Experts of a small language model.
Size: width 384, vocabulary 30153.
Below are experts of layer 8 (counted from 0) of a mixture-of-experts language model. Rows are named router (the router's row for the expert) and show model dimensions 192-287. Each number is 128 + 24 x the weight over its row's rms, rounded and kept within 0 to 255. Numbers have three digits each.
After each expert's rows: a language model's description of what the expert responds to. This comes from a sample of Wikipedia text that the model never trained on.

# expert 22
router:119184151128076093120087142113112114083086125145136167133137102158111091077116123106112143133125102101140122144146098079130114135063132136116121126164175085117092109099097093123129132170117183145125115145109172121190132105122127179138178150134095140112092107132132068078145120136128106135
Description: Nationality and ranking adjectives in sports texts before League, Cup or team, such as national, English, international, first, top.

# expert 15
router:153128115161144143079147112120165106185117192118147157170144153104096103122129141157112117126102133087189103073096097130130090126139148114122143149110140111128159170101064151139112124163113169140128145095124131122124093131127116142126119109137109099120128154124157128123108095136114140145
Description: Conjunctions and separators joining list items, mainly and, also or, including, &, semicolons, as in brothels, gambling parlors, and opium dens.

# expert 25
router:124083113122126120130098133097076097139099140103138087118126094111139161151131159160122085083111173159193114140139122126102121176128144121110128110119087168065102118153136137130108176111092117153123110131101079147106141127115131152155131102118095165146108114131113109150173171123134134145
Description: Middle and end pieces of non-English personal and place names, often letters with diacritics, such as ä, č, ij, in Jäger, Đorđević.

# expert 8
router:132124144105131099128104137094147157171129099147123093120110122168133100158111086119165151097075108094082142108130115134109133097198127121116125132133132103075097131169151119139146096163151159098108119127147144153123109116119138166155105173106148110121101136107149110159112095099114101083
Description: Latin genus and species name pieces and taxonomy labels in species lists, such as idae, Genus:, Species:, vir(ens).

# expert 16
router:169142123132162174124145146130147135127158114141104105151139110134120164096115127151102117144096121103119131139108128126139154147145130116174120161149102141149200174171131107152124147141093119200128113116136092089152114094147139117143092109149104136118125127131096166077122111148119109132
Description: Forms of be and past participles after a subject in narrative prose, such as was, been, were, also, served, used.

# expert 10
router:103108158105101088109140097103118088102084162133118151128090123167127133160110151097123138166154127095189104107146088164147157108127151118149147138113117108155145169143118148098143106099118093101140140138137106143173111158112185075118152174112142138068101143115084095132091110127146150131
Description: Month names and year numbers in dates and year ranges, such as 20 May 2018, 1962–1969, (1854–1855).

# expert 1
router:088133122139104099139124113174078141127129120137164159121160141088140127124154134153123103084159105179137171122136130122085164126158134140138152174129134145098124116103111094134178092098098104114100127111144144115110149096109094162111182160147123113148143124192132150118173131088137160119
Description: Words in proper names of places and institutions, especially American ones, such as United States, New York, Washington County, University.

# expert 20
router:164133166145118112130129146144163118118152145128115126138114143074122109166127103117117136141142172152150149117108170174157092097095150132094118171168124127146115118155111104126111130138117140161119114125155116145123154127151149165119108062094117126109120145124126114141114113140140110134
Description: Line breaks, == heading markers and the first letters of section titles, plus opening quotes and parentheses, such as ==See also==.

# expert 9
router:092128109160119143106102158145117123095152137133109099146108117125134108091126171143126115113098148121138117119099148134134093079119133148153143096119148127141123177147142164112127098093160157146107168125148105147130114128139106086094120142111155126114169107133163145113126136133118184085
Description: Line-starting pipes, list dashes and heading marks, infobox labels like Born:, Preceded by:, Total:, and coordinate pieces like ″N, ″W.

# expert 17
router:113107112112110177141160138117109132137135115098126118134134192140104110116131130108149126168162123126102142093141155178115164093113112138170130124120158118161112127141170151118128111144120141139129095161141134135136106118108102076141133142114107096123151128151101166174105135140129161108
Description: Numerals in tables, dates, percentages, page ranges and statistics, such as 4, 22 November, 38%, 106.0 MHz.

# expert 23
router:151126116133125119145148126150131118067116122083159147120138126097116135120157142113140110109127127139152128138116174148075138143140123127130123146089127122132123108143115104127140124125104098144117130159093155122116126145090139179090169139118141135119144082176129171130149139081127131159
Description: Final pieces of surnames and place names, often before 's or a verb, such as Dob(son), Mull(igan), Jones, -ović.

# expert 26
router:145162110132076101150120131112143143122108153118145123099144137122133115207120187139100123145121161129102118150154130093130103092115096138129129093095077139110171151135142120118105137139171125134158145158151142139107150142136097122133143087122092150164115113136090108112109164112102151099
Description: Subordinating conjunctions, connectives and relative words opening clauses, especially in quoted speech, such as when, if, because, but, However.

# expert 2
router:132140141146142143136144141152126154132117090102164141157113111131126126089114120199072129146132114106145124110128123101108138118120125117186136143165164150193193104107126127111137141102129172084131126116087129119067111130123130109103165099103135122089134144086157146100128176119123124137
Description: Word pieces inside South Asian and Middle Eastern personal names and words, such as Kh, Bh, Raj, Ali, Shak(irullah), Far(ooq).

# expert 12
router:061163148126141124122118119125105164111104115149114169132121110127118125094114148110132143104155097102123114174173125132097142120102108142111116150118136104121100120119141164130159154113119104105160145149178125145180153107139095130096118100110114111084120143092150157143146119103135105171
Description: Pieces of Spanish, Portuguese, French and Italian names and places, such as de, La, José, Vila Franca, Racing Santander, Deportivo.

# expert 18
router:138161085103154116127123136119149134148130135154114115114135108131111156123134111131160108149131130160145129108066132097135174145112138129101151168118123103129107146120128145134149118145174145114174142115121083148130142154131136086115125173128170129144147122107147146123137139100098114092
Description: Commas, often fused to a word's last piece, closing names in lists and clauses, such as Kaufman, Benton, Wilson, 2026, after dates.

# expert 4
router:149126146079133166122149096152173148167156145152088094107095122151106118101113121138141102178159122126163132124112109114133123118112138145097118136101135123138082138174130123135114075096165121097126106138116160087098120156128141106141124063144134144091091123124158151101133091108096145115
Description: Closing punctuation and word pieces that end a sentence or parenthesis, such as ".", ")", "s.", "ed.", ".\"", before a line break.

# expert 29
router:106132122089135123102160100161143148077142128124093133086139111116110131111148101126135126146118131097140114119141132145141170117121091149100124103134123107112102107098159091148142141124137117134148118133115131126154139147158121131128139144133124153160129117113126125120130082140140156125
Description: Derivational and plural word endings on common nouns, such as -ation, -ments, -es, -ures, and Award, services.

# expert 19
router:129097116127116151142163114102120121083113122120138080110141133145203105117107134103138113128154118108164143121116129124152115183154138127118145114165129166092147126081123125125096143091153106121120120113102153115158102130142108113130151136143130131156144120110108134170111115152134140170
Description: Infinitive to and modal or action verbs inside verb phrases, such as attempt to, would sign, could, make, provide.

# expert 30
router:117115148104099147118105138120143112148126115160102181121129121120195142132099142115127129101143118129094122172110132089140140154138127105117101103108110150107159120084097143121150081168133184130134140158132151117135138136127122139108097101128139138134151131146144107137122093133147120153
Description: Prepositions and the before a noun phrase, mainly in sports and career histories, such as waived by, acquired from, at, during, joined.

# expert 24
router:138106140113121118141106120131110123141143168138150125122147154147111150126125118153130106107154143167086142159140160127129127138126107092098128123110093152138154124160145086122126117119144130141100113127140141133099160118126100106113180154160157105140124108174079105152165152099170119158
Description: Backslashes, underscores, braces and carets in LaTeX math, plus first pieces of unusual foreign or brand names like Einbinder, Energoinvest.

# expert 5
router:161147134132149116106150133148139126174124117103088107102172111136112115157173116090141136137122116143105129179086115153120128125149135123094124162092114113140092136155151116105142162169126116101095114123135112123077109143123128138097123104141115112114158144094174161110151117123125135117
Description: Subject nouns and pronouns opening a clause and their main verb in descriptive articles, such as it, It, is, was, area, population.

# expert 0
router:099148124130161138117106142138130144144129137157124097145126146142075134178131162134146143150131141150115120090140149119137147131137148158162130125083141145118176112174153104162112193189125167106132147117083094107150114125129162140166149141136141112165126156121158106161145126145162131104
Description: First one- or two-letter piece of a lowercase word split into pieces, often after a or the, as in r-eradiated, d-uralumin, sc-aling; also table digits.

# expert 6
router:139109117095110141166118146141166160150146130134075135102146178101122119126117150175126151140082106159110129172128129135149051099128104117109142120133151116159093147087139168106136108108164098148078170118139167120142115146160115104125128145127119182132127144141109134114128114143107090118
Description: Colons, dashes, numbers and cells in sports results, score lines and stat tables, such as Scoring by quarter:, Decision (3:0), 2R; 4R.

# expert 28
router:130176184148117150160161105083151158105127142095114150153103117139176133140180094134125125074072137114123140128126101108139113123146135109154139171140098106120121161128161128143151120113126105141182131173086110147086135135128137147133086152123116104121141114108176109150099155118161109133
Description: The prepositions in and In before places and times, and location words such as within, near, north, Location:, as in served in.

# expert 13
router:102130148096144172119127117102102157155167151138103173097109161140145125166117153099109163156154120088145175121088169107131091157133141109133109118121151136140110177091128162150125151130110106094118151094139129129108116113137067171089091145150158125143109112145147131106111110074113141151
Description: Pipe characters between cells in tables of sports statistics, standings and election results, plus filler cells like N/A, TBD, dashes.

# expert 14
router:133119105119123121168140132122185103116121144123153126157098104146106152138186147109131124104112147118125129142132130139139129124187136160151069086132112154130145112141117145150153178135114090113147139126104130134163102127113179111146152101145126115177149150129069138145121113158144111139
Description: Articles, possessive pronouns and noun-modifying adjectives after prepositions, such as the, a, his, their, new, first, former.

# expert 7
router:151107147126137099136123109114142113140170142120133098117134167081167119115127065108117184142164126155125188127098183117079077147097126103146094119091163154140114149135116141105133150126137139102127117143139086123094121102127168150125123133171129144127139121163119107079136126068133128146
Description: Line breaks after lines, list items and table rows, and the == / === marks of section headings such as ==Career==, ==History==.

# expert 11
router:133095120094121144132107137081121085128093125098182128133105122112099127107118113114122156130165106174099119152122148130105130137099126106147142097143103113147139090144081116129089105113083093175088119083171094116122147116140117130158149136153152168136110124147144138124159123173117106145
Description: Single capital letters inside parenthetical acronyms, Thai and other non-Latin byte pieces, and table pipes, such as T(O)VS, M(O)A.

# expert 27
router:112160143139148160123101149152121079145117148130194116109107119132119190133151151122144108126118150141071157142148113145117148125127123061123124153085105172129154131122099147098146128095125154129144131142111177128118162131135127152138119128153144083166127138167105166135111104134167110112
Description: Capitalized first names and initial pieces of names and titles in music, TV and sports credits, such as John, David, Wale, Big Shug.

# expert 31
router:188112127166162119089115123139129159138132113137144200124131119131197105117093101135116104143122106145104116146135127161150164114155127139087127022136151106125070101119131137126106121119102126117148132124143091133075122147154146119166103139102107126129133120109180101160134134126120082119
Description: The preposition of, and for or by, inside titles and noun phrases such as House of Commons, Order of the British Empire, outcome of.

# expert 3
router:144126066144131115111178105157165105073117100109129158148165116138155135125176086098130184124096126125136113107123135171126101131091117149120106085146155121120103141106117110143073188120126089115149126110096141125140152119106169121139118113128128151145136129145094148084136125141099117128
Description: Common nouns for people, roles, institutions and fields in biographies, such as government, son, physician, activist, education, sculpture, tax.

# expert 21
router:104128116173125129143158108179090124082138098124102127122152150144143153145104095119150136143112160106144092081140094088159135162148101148094145113153154131126158113162119111125110116144129130148149093113125144122142131137103089101136144115127139136138098109133069081109097111150124174106
Description: Opening pieces of derived words, especially Latinate prefixes like dis, re, rec, res, reg, ex, co-, as in Responsible, pre-record, re-examination.